{
  "d_shared_expert": 0,
  "hidden_act": "geglu",
  "normalize_top_k": false,
  "init_std_router": 0.0145,
  "lr_router": 0.0011,
  "vocab_size": 8192,
  "learning_rate": 0.00188,
  "batch_tokens": [131072, 262144, 393216],
  "max_seq_len": 256,
  "dataset": "wikipedia_en"
}
Below are experts of layer 3 (counted from 0) of a mixture-of-experts language model. Rows are named router (the router's row for the expert), down (a neuron's output weights, with its number) and show model dimensions 256-383. Each number is 50 + 15 x the weight over its row's rms, rounded and kept within 0 to 99.
After each expert's rows: a language model's description of what the expert responds to. This comes from a sample of Wikipedia text that the model never trained on.

# expert 9
router:79 41 67 52 19 46 66 56 50 64 52 58 51 63 42 51 67 61 39 80 56 76 04 46 40 09 52 82 65 28 45 52 47 72 63 29 31 44 49 53 32 69 69 56 63 23 48 72 58 29 46 54 71 73 57 64 30 51 45 51 39 37 67 31 54 52 24 24 50 28 57 53 42 74 41 56 25 45 27 41 42 61 37 55 60 42 32 25 61 58 43 58 19 44 58 47 58 68 70 58 30 40 42 30 72 55 41 34 52 34 57 40 69 49 58 34 56 53 70 35 46 47 20 87 50 44 61 54
down0:51 37 69 56 61 36 43 44 50 30 45 68 53 43 38 40 57 52 75 34 68 30 49 76 48 44 54 53 51 50 31 54 49 48 68 40 56 52 65 34 09 61 55 24 58 22 57 84 25 60 17 53 91 68 52 41 61 56 28 74 64 46 62 57 22 45 20 44 30 32 57 36 55 37 73 55 35 65 26 72 60 62 60 62 55 63 82 43 87 56 50 52 64 37 35 47 53 56 43 60 60 25 72 28 63 25 35 62 58 23 39 68 18 67 62 24 72 32 67 66 58 51 63 71 73 54 70 26
down1:64 60 51 33 32 44 38 48 54 37 59 65 73 19 69 55 54 45 55 61 60 52 43 64 54 36 46 48 38 59 66 48 38 45 44 35 68 36 60 86 70 78 35 69 24 51 61 41 43 58 48 69 57 75 75 44 27 45 66 69 83 45 57 38 52 71 57 45 43 68 51 33 42 34 48 52 57 56 38 69 72 41 52 44 54 53 54 64 64 71 62 43 20 28 15 37 52 44 33 68 36 61 59 52 48 47 35 55 55 59 86 51 16 60 61 48 31 50 81 60 34 60 69 25 43 48 52 66
down2:43 52 61 80 49 49 49 62 65 66 41 60 84 76 82 53 16 64 36 43 55 38 53 77 76 63 40 60 55 58 74 24 65 35 37 72 61 55 54 49 42 42 74 38 57 72 23 48 50 59 24 78 54 41 52 38 46 47 53 67 39 32 53 67 54 36 54 47 38 36 58 43 73 51 36 51 38 35 55 43 66 47 13 41 45 52 65 44 60 30 46 72 33 57 27 50 41 47 64 44 55 30 74 29 35 00 37 62 61 29 36 63 44 45 38 43 37 51 55 44 44 39 60 43 45 51 40 46
It responds to: Line breaks, ri pieces. Line breaks, especially after table rows and paragraphs, plus the word-internal piece ri, as in antsh-ri-ke, Mar-ri-age, prop-ri-o.

# expert 27
router:56 57 40 25 49 48 50 31 31 27 42 41 59 50 34 90 79 48 60 47 41 64 64 54 52 60 70 25 48 55 68 48 62 94 43 66 49 61 49 70 45 63 40 46 44 66 52 49 38 48 54 61 67 63 30 69 47 29 62 78 29 21 61 56 45 43 36 41 41 57 53 44 64 35 32 37 58 63 56 57 51 60 58 57 53 36 35 41 42 41 41 30 66 51 51 44 41 50 60 56 61 28 60 46 72 59 35 58 41 46 66 83 53 48 51 20 18 43 40 38 52 63 36 34 60 55 36 35
down0:37 48 37 50 58 56 67 69 44 44 21 74 29 60 49 66 41 74 72 39 75 36 53 33 50 52 63 65 45 56 40 59 45 40 80 69 58 50 54 52 54 24 37 39 40 27 48 31 54 34 46 52 58 42 50 74 68 40 58 27 71 68 34 28 55 33 51 84 36 54 32 34 71 56 37 00 45 43 58 41 46 42 49 47 41 30 56 22 65 38 46 76 19 51 36 59 52 95 51 61 74 32 53 56 47 36 34 33 43 40 66 71 50 56 68 58 57 70 26 44 34 64 46 53 34 27 45 55
down1:26 84 57 74 50 66 73 43 35 23 39 44 55 39 46 25 57 54 48 14 50 45 43 54 45 71 70 33 81 40 44 31 44 37 88 43 45 49 37 29 73 45 34 71 57 55 44 22 36 48 54 63 34 53 47 28 69 45 48 26 35 46 46 48 51 65 46 50 64 61 46 67 67 52 57 64 62 50 31 16 27 55 56 58 38 55 66 68 70 56 77 75 57 57 63 32 64 53 52 59 53 53 93 59 41 64 55 36 57 46 62 39 35 49 43 38 66 50 50 44 31 61 44 75 53 42 41 64
down2:50 48 65 41 15 52 33 76 61 49 53 46 50 38 50 68 54 58 62 34 63 45 61 56 41 50 61 32 40 46 45 35 56 55 25 50 69 30 54 14 46 84 13 66 46 33 52 55 38 24 72 63 25 37 50 29 61 43 48 46 40 21 38 55 53 63 61 22 78 20 73 51 65 45 49 36 49 68 40 36 43 50 24 19 65 58 83 69 26 61 62 34 75 70 33 22 45 47 29 36 67 73 48 40 59 54 47 70 46 40 46 33 60 48 61 49 15 44 38 45 64 71 36 67 35 47 61 71
It responds to: Infobox field labels. Field names after dashes in infobox lists, such as Length, Coordinates, Born, Total, Density, Binomial, Synonyms.

# expert 25
router:36 30 52 64 74 47 22 47 54 44 54 31 55 57 43 29 67 20 59 51 39 53 41 78 45 67 44 18 36 73 50 59 22 56 62 70 59 29 71 71 70 75 43 47 74 48 63 43 50 48 59 28 40 11 41 47 58 40 38 46 44 66 47 63 34 53 59 60 37 14 47 38 60 61 37 45 47 54 58 68 66 49 35 59 73 48 56 79 56 59 29 62 59 57 64 27 74 40 56 31 70 39 58 58 71 58 55 37 30 46 57 44 65 51 45 65 45 53 46 39 61 31 51 25 34 47 33 71
down0:52 52 85 59 49 48 36 34 51 50 53 29 60 45 54 85 59 55 47 56 62 69 76 55 44 35 85 48 44 48 30 50 50 30 64 51 35 52 28 49 76 43 54 68 55 50 62 41 39 51 62 48 44 54 34 52 64 69 26 60 47 29 58 67 58 34 42 25 72 43 20 43 24 69 69 52 69 51 39 51 40 33 78 26 42 57 60 60 44 52 33 67 57 40 18 41 61 28 71 43 31 35 62 50 52 83 85 44 45 18 54 80 42 53 41 66 36 29 43 28 72 47 50 62 23 34 58 37
down1:25 74 07 43 68 56 41 48 37 62 68 58 36 60 56 57 75 36 63 40 60 54 55 56 36 48 40 73 64 76 32 56 69 37 52 40 60 72 38 59 65 48 63 71 50 41 63 53 16 54 39 34 44 54 67 77 66 55 57 46 45 32 57 46 56 21 36 62 38 31 42 07 42 46 30 42 71 99 61 66 52 33 38 73 44 30 82 55 41 38 36 25 62 45 55 50 34 66 44 55 84 62 31 42 60 63 70 48 45 57 50 62 66 47 45 43 56 28 49 62 30 70 72 32 32 53 71 79
down2:70 47 51 60 66 59 54 52 55 68 71 38 53 56 52 80 43 49 59 41 40 22 68 59 53 56 37 38 45 58 48 53 57 45 39 25 50 39 59 11 58 38 57 25 21 25 54 62 31 37 48 45 45 54 91 77 22 62 66 45 22 40 61 28 69 38 65 40 03 29 54 52 41 58 61 51 59 40 79 37 41 60 61 39 71 48 56 41 59 53 28 51 54 76 43 51 61 59 66 44 52 38 29 49 36 36 51 53 36 40 36 66 50 34 56 37 55 32 66 60 35 56 57 69 81 35 27 42
It responds to: Commas and ordinal numbers. Commas throughout prose, plus leading digits of ordinals and scores at the start of table cells or list items, such as 2nd, 4th, 5–0.

# expert 18
router:31 44 57 25 56 62 77 88 31 54 22 51 68 69 55 72 50 37 85 86 60 63 63 66 61 59 71 66 65 62 18 54 38 64 68 29 57 49 25 30 61 49 44 49 77 38 62 76 31 34 36 17 74 61 48 28 62 37 47 37 61 53 38 69 58 57 46 34 14 54 43 22 47 50 61 17 41 38 65 76 43 56 15 60 37 29 44 48 59 74 40 65 27 53 43 29 47 65 53 64 27 59 57 35 77 44 53 29 56 50 49 69 66 36 65 40 52 53 54 50 46 51 63 54 60 61 62 33
down0:35 56 45 29 37 24 53 56 51 76 81 79 40 29 51 39 31 42 59 76 67 71 48 39 73 57 56 45 41 46 54 31 64 29 72 21 82 38 53 72 46 34 77 49 42 51 42 76 48 57 66 32 60 85 49 20 60 57 62 64 44 50 66 44 50 55 44 59 44 43 48 29 45 32 64 49 49 70 51 50 51 31 50 29 24 52 31 36 85 38 64 43 52 64 51 43 54 61 50 47 49 74 37 50 58 34 29 74 80 34 35 38 43 51 67 43 70 41 53 53 59 31 49 46 73 44 50 83
down1:36 46 55 34 09 34 32 44 71 52 58 69 32 31 41 57 68 68 52 53 51 64 52 66 37 65 43 67 33 67 46 33 40 54 63 55 51 58 57 66 45 38 36 73 36 51 45 65 59 51 47 37 37 47 42 36 58 59 54 43 45 39 59 46 24 54 46 20 65 81 30 59 61 74 53 53 77 51 48 34 49 44 48 45 54 76 70 31 66 50 51 38 48 69 33 63 43 51 38 38 71 43 54 36 54 32 47 69 45 45 15 48 63 51 85 62 51 52 31 14 32 10 53 51 59 44 49 64
down2:55 48 44 45 35 61 58 64 44 57 20 42 54 63 67 18 61 65 53 47 55 32 56 71 50 65 81 49 22 39 43 48 46 37 39 33 53 43 78 39 42 40 71 31 42 66 57 21 56 60 55 44 47 12 54 42 67 55 46 57 49 53 71 46 78 46 37 58 75 45 73 19 47 30 53 41 35 45 59 50 51 42 42 43 30 30 46 46 63 58 63 48 49 29 79 65 68 49 22 62 53 55 42 35 44 59 40 35 55 42 33 58 78 21 53 52 70 38 36 54 55 47 54 27 36 36 68 73
It responds to: Music chart punctuation. Separators and symbols in music discography and chart tables, such as pipes, semicolons, quotes and the & in R&B and RIAA.

# expert 14
router:37 22 35 73 69 56 31 43 66 40 68 53 66 43 45 27 59 39 46 40 63 47 60 67 68 69 35 38 38 54 52 40 38 59 43 65 65 29 78 60 61 54 42 37 81 34 49 54 51 47 75 42 24 20 46 44 50 29 53 59 48 73 43 49 39 57 60 72 37 15 64 32 61 58 53 58 63 47 45 44 66 39 51 35 54 55 80 75 57 56 28 66 50 55 61 46 57 25 62 44 50 39 47 51 36 61 70 51 35 37 58 39 58 50 52 80 47 76 78 39 49 50 41 48 38 40 44 86
down0:64 49 49 52 79 53 46 43 59 67 50 42 56 55 60 43 44 55 75 25 54 33 51 74 74 27 55 31 62 75 46 38 48 53 57 35 40 19 71 59 56 41 49 56 54 45 51 41 55 69 50 67 53 37 53 50 22 73 25 80 58 58 60 55 38 44 47 63 43 36 55 53 66 46 45 52 38 72 45 34 45 66 65 52 74 41 41 69 35 40 56 56 41 36 48 57 58 33 42 05 45 38 28 36 79 46 72 53 52 62 46 47 66 31 33 35 67 20 67 81 64 36 68 58 66 55 21 63
down1:53 66 39 42 42 27 40 45 51 47 27 42 44 44 79 38 76 64 50 39 36 53 66 51 62 45 39 50 49 43 45 59 59 68 69 51 47 38 46 35 55 54 60 23 74 45 29 64 59 59 56 51 55 44 51 55 22 48 72 60 27 66 71 48 60 50 81 38 38 69 34 29 38 65 38 80 65 52 67 62 37 83 48 49 57 25 56 49 45 64 44 48 23 63 69 46 48 39 46 63 57 61 51 53 21 33 69 54 41 38 42 50 45 59 37 54 69 34 45 41 56 25 61 19 57 51 67 40
down2:66 57 58 57 85 59 65 65 71 56 60 50 37 64 75 51 21 69 46 53 40 44 23 77 48 55 65 48 73 13 61 35 58 48 35 27 62 59 71 57 49 54 69 43 36 63 28 20 52 73 72 54 44 29 30 53 59 49 41 40 37 35 64 52 50 58 63 44 40 27 49 51 79 54 58 58 50 61 65 44 72 54 36 41 52 62 72 72 63 47 58 60 28 54 65 48 36 52 69 59 55 44 37 57 41 60 47 60 50 43 52 61 49 44 38 59 66 70 27 41 47 35 25 50 39 63 46 62
It responds to: Table cells and pipes. Pipe separators and numbers in wiki tables, plus odd fragments of transliterated names such as Moh-yābād and Aq-a-ali.

# expert 19
router:65 55 54 60 59 43 62 48 60 63 46 49 87 67 67 49 71 61 55 29 66 43 38 52 44 23 56 47 40 35 50 94 74 57 46 58 61 34 47 63 28 42 44 84 52 47 51 55 41 55 36 38 52 99 64 43 81 36 53 49 58 48 49 70 37 63 42 51 53 62 57 41 32 30 53 37 57 50 65 48 67 46 32 58 49 51 50 65 52 54 78 50 76 79 19 66 42 53 46 80 80 51 52 28 55 51 36 53 58 54 29 45 27 52 39 15 35 46 43 61 49 87 45 34 65 60 52 53
down0:40 34 39 62 66 50 48 33 71 54 54 39 40 44 55 45 72 36 48 29 45 43 64 57 53 36 57 62 25 58 44 73 56 30 56 52 38 46 37 59 29 55 52 53 44 23 53 70 41 65 66 62 64 71 52 44 41 49 56 54 56 45 53 51 53 60 36 38 41 52 45 45 43 37 66 51 42 43 58 40 89 24 65 46 61 56 50 46 32 52 13 22 78 38 42 56 55 56 44 56 50 55 48 48 39 60 38 48 48 45 50 57 36 52 39 28 78 29 60 88 50 44 53 50 34 52 52 45
down1:58 54 52 74 67 49 66 49 38 56 59 31 25 44 30 39 20 48 69 41 45 57 50 35 58 51 54 55 66 49 51 86 58 57 42 36 58 36 61 52 28 09 67 72 71 30 69 40 51 31 59 55 52 42 16 35 63 52 59 46 43 51 72 54 29 43 25 51 63 46 73 64 35 10 64 47 40 38 48 54 23 40 36 36 43 48 64 54 36 24 65 42 53 57 54 42 74 57 68 49 24 39 44 41 43 49 56 29 33 60 46 57 51 50 47 30 65 50 33 41 31 70 62 57 69 60 59 31
down2:60 58 77 52 28 76 40 55 46 69 26 89 34 45 41 48 55 66 53 55 64 61 40 27 47 18 58 52 45 59 66 34 47 75 65 21 92 63 64 41 70 52 36 56 46 46 54 45 31 33 66 46 37 65 42 07 75 41 67 51 54 54 43 55 66 57 52 29 44 36 22 20 58 37 30 52 44 71 71 42 56 46 56 38 66 46 49 28 26 75 29 47 49 50 56 82 73 37 34 07 56 77 55 42 16 61 59 50 27 64 54 32 52 37 48 71 56 56 23 35 70 38 48 50 61 57 57 74
It responds to: Sports tables and -ent. Pipes and cells in sports squad, league and election tables, like League, Goals and season, plus the word piece "ent" as in Orient.

# expert 1
router:74 55 64 58 43 75 66 61 43 62 56 48 44 63 29 69 50 71 57 64 55 68 48 64 62 12 63 51 46 25 44 75 43 65 73 73 35 59 43 61 58 63 25 47 22 55 27 64 45 36 56 41 59 46 54 33 73 40 44 69 34 54 53 77 60 54 56 47 41 66 48 66 52 52 64 20 64 66 40 51 61 42 67 50 51 65 33 62 69 49 42 66 62 57 30 58 75 60 41 44 34 57 49 63 65 30 56 27 53 45 41 43 57 70 28 40 42 47 50 60 35 40 34 58 78 25 44 29
down0:57 49 41 62 47 71 30 60 30 44 61 42 67 39 65 77 36 38 39 39 25 43 82 77 25 31 57 42 43 54 78 34 71 64 17 25 50 34 34 41 51 78 61 28 66 53 58 48 47 45 46 76 31 22 17 59 68 36 37 56 83 58 64 52 69 41 75 27 40 44 67 41 53 64 53 43 54 53 71 32 72 32 62 65 72 34 59 43 41 48 66 66 42 73 55 60 48 41 88 38 38 37 43 84 59 55 59 33 51 23 51 63 37 45 46 51 63 67 67 60 49 65 54 33 38 93 50 71
down1:58 53 53 46 50 50 55 26 46 45 30 39 84 80 71 59 48 57 63 30 34 44 40 67 21 53 28 58 55 68 59 51 54 53 32 54 41 53 72 47 30 37 72 61 52 49 49 30 72 80 33 60 39 34 36 45 51 44 62 60 63 48 43 26 39 43 64 79 47 86 46 64 63 65 49 43 63 74 62 31 35 41 43 64 46 49 48 51 40 57 63 56 68 64 49 31 34 53 49 87 54 66 61 44 57 59 36 62 57 75 44 70 38 64 74 62 50 55 46 24 53 21 81 38 47 69 53 55
down2:53 55 46 76 41 50 54 38 37 44 63 27 24 69 48 64 53 56 41 39 23 55 50 37 69 47 32 23 18 48 62 64 44 53 42 50 89 67 56 70 51 22 45 18 77 34 92 24 50 64 41 36 55 44 65 65 53 44 13 38 59 63 67 39 35 72 54 57 42 45 46 62 40 31 32 54 60 69 66 54 73 81 63 35 45 20 58 72 30 48 39 75 50 44 43 51 73 55 42 44 41 58 70 31 75 67 45 29 38 49 42 43 34 33 65 56 49 61 46 52 42 51 72 55 45 80 60 64
It responds to: Census and climate tables. Pipes, periods, parentheses and numbers in demographic census prose and climate tables, such as median, households, and the pipe after "Average rainfall mm".

# expert 16
router:40 46 54 30 63 12 52 52 38 47 37 55 32 56 31 69 35 52 71 45 74 59 51 49 47 33 51 45 65 62 38 60 44 59 45 65 56 77 68 51 47 49 67 50 49 55 39 80 44 20 45 49 59 35 48 00 58 38 34 59 80 39 36 64 46 37 50 39 28 36 57 37 52 90 52 61 59 60 31 78 18 58 52 66 52 66 39 77 39 49 39 67 15 67 61 32 35 46 31 53 57 61 53 61 78 57 34 50 45 68 69 35 59 31 56 10 70 36 46 01 60 60 37 61 53 62 53 56
down0:63 41 51 44 50 38 20 62 45 26 37 50 37 31 33 81 63 53 13 27 52 81 46 32 51 58 44 45 58 44 30 72 27 64 35 45 50 48 49 79 59 67 56 75 34 49 49 44 38 62 55 53 66 70 47 40 40 44 50 66 58 49 54 37 59 68 74 15 48 49 54 66 54 70 64 57 59 50 53 50 58 27 57 61 39 81 63 55 47 49 33 42 50 51 58 49 42 39 68 26 63 57 36 80 53 50 70 56 63 34 73 51 37 32 35 44 51 55 56 54 58 65 33 53 38 64 17 47
down1:53 29 47 76 33 45 41 73 53 44 13 64 40 43 69 68 64 81 37 25 50 28 44 33 32 31 67 40 72 69 75 58 54 64 49 44 68 64 44 40 57 51 70 55 41 36 41 46 39 39 41 82 49 48 36 49 80 69 77 58 45 43 57 49 77 45 64 51 56 33 43 53 20 68 52 78 59 14 68 39 33 70 57 48 58 59 64 46 44 55 62 46 40 46 48 35 47 36 11 58 37 39 30 58 42 40 50 53 74 40 70 58 47 51 23 57 15 43 43 43 44 54 55 46 32 55 43 60
down2:43 44 44 45 76 67 78 45 33 52 73 58 51 61 68 60 58 36 33 55 40 40 64 67 70 27 78 51 62 22 58 30 42 53 39 18 53 79 52 56 41 53 58 51 44 80 42 52 50 45 68 52 43 20 48 53 33 70 37 68 48 06 47 38 54 51 47 40 41 21 49 43 47 64 74 54 54 33 60 62 54 48 62 61 38 28 53 56 49 46 49 63 53 43 31 60 51 59 73 55 33 15 32 50 56 73 52 70 44 51 52 40 75 45 52 27 65 59 45 45 49 79 47 83 51 39 61 79
It responds to: Adjective endings -ial/-ual. Word-final pieces like -ial, -ual, -ical, -ian, as in physical, annual, Malpighiales, and Latin genus-name endings.

# expert 30
router:32 54 65 74 19 36 23 56 46 46 26 70 79 44 51 72 32 38 41 59 64 49 67 53 44 24 44 48 57 54 37 48 49 75 50 54 50 43 37 44 62 35 33 46 64 39 60 51 44 63 22 41 60 52 43 43 31 54 44 36 80 34 51 49 46 53 63 51 38 38 48 28 39 79 50 47 39 42 51 49 45 23 26 70 56 48 48 66 39 60 44 37 39 66 46 54 76 46 40 79 28 65 39 29 65 54 73 62 23 55 50 69 49 58 42 56 73 48 65 45 63 70 62 48 39 56 47 68
down0:42 41 48 42 53 60 64 46 44 65 58 12 50 58 32 37 69 41 40 74 44 54 60 28 27 37 71 55 61 41 69 51 63 22 59 70 56 56 38 45 46 49 62 39 69 47 71 67 45 17 54 50 66 36 39 40 43 57 61 59 50 41 25 54 62 46 71 52 24 48 63 47 64 34 63 43 57 40 38 46 43 13 50 48 40 72 57 23 40 54 34 51 60 54 27 69 41 41 45 70 56 58 55 32 50 72 63 45 58 34 50 49 39 37 41 66 45 64 35 74 63 34 54 48 68 44 57 31
down1:64 43 33 47 45 65 50 44 64 31 63 71 57 33 49 49 74 51 27 50 52 49 50 89 54 75 14 62 67 60 62 26 66 47 47 64 36 55 35 66 56 52 51 49 64 69 49 54 46 48 60 49 74 80 38 42 44 43 55 47 35 49 24 51 66 42 64 32 21 92 62 67 35 61 40 69 46 56 37 38 53 52 56 34 29 57 46 35 49 56 30 57 57 59 40 57 90 36 46 32 29 67 48 64 54 23 56 49 66 40 50 52 44 29 73 52 60 64 64 47 43 36 61 35 18 81 24 36
down2:55 55 55 47 35 34 60 56 60 57 47 33 38 49 70 73 60 68 37 71 29 54 45 49 26 43 69 33 65 49 84 42 32 54 60 34 38 43 31 75 30 18 39 46 23 58 41 33 45 53 45 53 59 50 54 31 43 60 45 49 45 63 86 33 49 70 42 77 25 51 49 51 44 35 73 78 58 15 52 64 43 67 57 55 37 60 33 38 52 73 37 62 53 58 85 20 56 48 55 69 52 42 59 05 65 13 43 30 50 62 75 51 29 45 56 37 38 59 53 41 43 26 67 42 64 18 66 30
It responds to: Directions and abbreviation codes. Compass words like South, North, and capitalized codes for countries, teams or racetracks in results tables, such as USA, BRI, BRM.

# expert 17
router:43 24 35 67 74 59 31 48 62 38 67 55 66 49 39 27 64 44 46 42 68 44 58 74 56 73 43 31 43 55 54 45 47 67 35 63 71 23 82 57 67 57 41 40 86 39 51 56 54 47 71 47 27 18 37 44 46 31 48 61 49 71 39 35 43 58 61 74 29 16 61 36 67 59 59 53 66 44 52 41 58 36 52 34 50 57 77 73 58 53 26 61 50 54 67 42 52 21 56 40 44 37 46 48 38 52 71 45 35 37 52 42 53 52 59 73 44 75 78 34 45 51 48 41 26 41 44 83
down0:55 11 36 55 47 45 33 28 50 52 69 62 55 49 64 45 73 57 58 53 33 28 49 56 42 21 89 45 45 69 66 57 34 53 28 55 22 69 44 49 34 30 24 25 33 39 42 71 62 47 58 57 30 41 33 43 44 37 28 67 52 76 42 34 64 58 73 76 74 43 57 45 59 56 51 42 59 56 43 34 60 73 48 52 47 34 64 40 69 59 66 63 45 43 44 24 51 56 74 34 47 82 45 48 40 39 54 37 50 43 45 76 63 32 53 39 11 37 45 56 63 77 58 79 61 56 26 41
down1:67 80 57 32 49 53 46 40 45 42 75 35 42 51 67 38 35 41 39 48 61 44 44 41 58 51 33 65 24 61 41 53 61 50 90 41 48 52 16 22 70 49 54 32 47 55 59 41 52 42 41 51 49 55 59 62 58 47 44 39 88 55 42 66 73 54 40 46 45 85 31 60 66 45 50 62 36 54 61 55 43 33 76 63 58 53 35 54 47 67 36 29 30 68 41 61 61 52 27 62 48 50 45 49 55 69 40 40 72 26 61 69 66 39 27 32 71 51 49 50 93 41 68 73 48 81 34 42
down2:47 52 45 67 37 47 50 57 57 11 47 39 55 66 70 56 32 62 43 68 66 43 51 61 55 49 36 46 67 46 42 85 48 56 46 53 55 53 68 32 51 64 34 46 62 32 50 73 55 56 52 58 34 55 48 53 26 50 44 71 61 29 48 37 55 60 44 47 38 45 57 68 65 19 39 63 37 45 39 42 51 56 61 41 41 47 42 40 46 58 46 48 48 55 49 43 52 35 65 76 30 48 69 58 89 59 62 61 66 42 76 69 46 57 28 60 62 53 70 27 43 52 63 18 57 41 46 79
It responds to: Punctuation in technical strings. Punctuation like =, periods, hyphens and parentheses in chemical SMILES and InChI codes, URLs, and sentence ends, plus taxon suffixes like idae.

# expert 11
router:36 45 61 35 44 58 37 73 37 68 60 46 40 33 67 35 69 49 30 67 27 44 35 32 20 90 47 59 48 58 32 55 36 38 84 22 24 58 36 40 65 57 55 41 69 41 33 23 69 59 42 45 72 52 28 41 46 52 40 46 62 39 32 42 52 62 67 39 42 62 59 66 61 62 63 38 46 42 43 64 47 54 44 41 48 44 62 67 36 46 48 69 24 43 83 53 87 70 51 65 45 34 34 35 43 41 59 58 56 16 51 40 60 64 58 59 67 51 70 30 39 26 31 67 42 44 41 46
down0:88 46 65 50 31 75 40 30 60 39 45 43 47 63 44 55 51 62 48 60 34 63 20 62 51 56 49 61 29 64 53 64 68 30 50 62 35 48 82 77 60 61 52 43 45 47 32 13 35 36 26 73 87 45 54 38 51 31 52 57 47 66 43 60 36 43 46 33 43 52 54 51 50 42 50 41 36 38 59 56 65 47 15 65 54 55 50 65 59 51 28 39 35 52 60 45 55 49 59 38 66 61 51 26 33 67 06 33 60 64 49 69 64 37 69 40 36 45 66 68 51 52 45 55 49 34 33 45
down1:61 35 47 53 51 36 36 53 65 48 29 59 51 52 67 52 53 55 31 60 79 11 20 58 62 36 33 44 37 69 47 78 53 55 46 67 45 75 44 53 46 68 33 76 50 56 58 64 66 79 34 52 50 69 39 65 54 71 44 50 33 65 39 61 42 41 54 65 49 81 59 54 39 53 69 51 39 39 39 45 63 54 61 42 56 44 19 35 38 38 34 76 48 51 31 40 63 58 36 42 28 46 18 79 51 33 26 44 62 50 73 67 32 40 57 27 61 60 65 99 50 85 42 46 39 41 42 57
down2:38 46 33 52 49 69 45 49 58 49 48 56 50 54 45 55 67 40 45 72 80 40 41 41 44 37 47 29 44 57 31 49 56 48 21 85 38 34 65 48 40 50 35 58 26 28 54 82 41 62 48 52 37 47 66 23 59 21 69 53 63 56 50 89 15 58 61 65 62 55 72 50 28 61 53 51 41 54 70 55 35 56 28 84 61 67 45 70 42 35 51 63 54 32 32 49 46 35 51 54 26 60 40 26 69 46 35 27 77 34 10 57 74 62 62 60 46 50 29 50 34 66 61 37 49 35 63 74
It responds to: Title and name words. Capitalized words and initials inside titles of songs, films, books and names, often after The, such as Other, One, Order, Light.

# expert 13
router:38 19 31 68 75 59 26 45 68 38 72 53 64 51 44 22 56 38 50 45 60 39 67 62 68 75 43 38 30 56 50 38 38 61 33 64 66 28 78 66 58 58 49 41 85 36 54 62 55 48 75 45 24 24 45 46 44 30 51 56 43 67 45 47 40 52 61 64 19 19 64 34 68 63 41 50 57 52 43 48 62 38 47 38 54 56 76 76 53 56 24 71 43 59 61 50 65 23 69 55 54 33 49 59 34 64 65 50 39 45 50 34 55 45 56 76 49 73 80 38 46 55 34 56 27 43 47 82
down0:42 56 57 32 64 17 34 13 52 55 43 70 33 53 65 51 48 48 44 35 54 78 37 44 65 55 34 51 35 21 54 49 75 34 52 16 42 40 58 23 53 50 55 40 75 38 51 41 48 40 48 38 44 39 52 62 60 62 46 60 44 68 65 34 54 68 47 69 26 68 39 24 49 50 60 56 52 54 54 39 50 31 75 34 50 67 70 61 50 68 33 45 59 60 24 53 62 60 55 45 52 41 00 29 50 65 75 51 42 56 42 58 21 35 63 38 59 50 36 52 68 31 42 40 40 39 59 43
down1:50 28 60 45 54 52 50 70 34 72 49 40 43 44 29 75 18 29 59 70 00 62 49 26 33 68 49 51 53 70 47 65 55 52 44 37 55 57 57 45 51 41 86 44 43 48 65 50 76 60 58 59 39 48 31 35 42 39 32 35 51 45 49 73 39 48 61 62 37 52 37 49 40 45 42 72 41 51 49 65 32 62 19 53 77 54 41 48 58 51 73 39 67 64 50 32 48 38 41 56 45 55 20 19 51 60 60 63 22 52 40 59 29 70 35 67 56 50 38 43 69 77 41 26 37 67 67 56
down2:44 66 51 40 49 42 39 43 49 37 61 43 58 11 54 57 44 57 44 70 53 62 61 58 58 60 47 50 51 56 43 58 84 72 61 56 33 65 40 48 32 53 39 38 42 53 37 61 42 54 45 59 45 43 83 55 48 55 68 84 39 67 49 30 30 50 49 35 79 69 42 51 48 37 35 53 50 44 64 69 74 72 38 30 48 27 44 64 27 36 57 57 56 40 67 01 69 51 48 44 67 59 55 48 48 08 63 48 38 63 30 76 56 45 45 68 50 56 30 78 40 32 78 49 23 35 72 22
It responds to: Headings and infobox structure. Line breaks after "= Title =" headings, colons in infobox fields, and "the", dates and "born" in biography openings.

# expert 6
router:39 24 37 72 68 55 28 45 65 42 67 53 67 43 43 26 54 39 45 40 65 45 61 67 65 68 36 38 34 53 49 38 40 55 39 66 69 28 78 60 61 55 41 39 84 33 50 52 54 47 72 41 25 18 48 45 48 25 51 57 49 73 41 47 43 58 59 70 32 16 67 32 60 61 50 57 60 49 47 49 64 41 53 35 54 57 77 77 59 54 27 63 48 58 61 48 62 23 58 42 53 37 49 54 34 59 70 50 34 41 59 39 55 49 54 81 45 75 78 38 47 50 40 46 36 40 43 85
down0:63 58 55 60 83 53 38 69 54 32 33 76 42 48 48 47 53 61 36 51 59 55 37 39 74 38 36 64 35 35 52 50 61 64 82 50 49 41 56 39 28 27 81 70 30 65 56 51 30 52 57 41 55 46 43 45 58 54 54 39 52 73 60 70 60 49 39 45 39 58 51 43 38 63 57 65 28 65 66 48 36 72 68 48 35 56 52 40 36 32 36 10 68 41 54 68 49 66 32 57 50 68 36 33 37 64 48 84 51 39 29 75 38 53 53 33 67 41 40 41 94 62 49 55 26 34 24 28
down1:32 58 52 74 71 68 40 65 42 35 63 53 36 59 51 50 37 64 55 38 36 47 62 66 44 47 59 38 52 25 43 41 16 51 33 61 56 47 55 58 49 55 50 61 53 82 42 62 42 48 41 41 42 40 43 76 69 63 48 66 57 34 51 53 23 56 72 43 54 42 53 48 53 50 31 48 46 53 52 55 62 38 40 45 58 46 81 41 78 71 59 49 58 46 17 73 73 79 47 69 62 18 31 23 55 46 49 31 45 49 60 65 67 56 80 62 50 52 52 43 55 99 45 35 47 42 71 58
down2:50 23 42 22 51 50 32 73 41 60 69 27 30 66 69 72 57 36 80 40 39 51 48 69 64 44 45 50 56 35 61 54 37 59 51 64 59 69 34 39 39 72 84 57 59 51 58 71 47 37 56 64 57 77 60 36 55 54 36 51 65 54 43 58 37 73 51 83 62 79 56 33 35 22 33 54 41 55 24 46 53 51 40 24 47 62 47 56 57 57 53 35 69 45 47 58 66 56 54 54 50 30 53 64 43 70 29 36 45 37 57 61 56 49 24 49 56 46 67 80 64 46 23 65 61 49 63 76
It responds to: Sentence ends, table cells. Periods ending sentences, table pipe separators, coordinate direction letters (N) and sentence-opening words, such as Since, Many, government.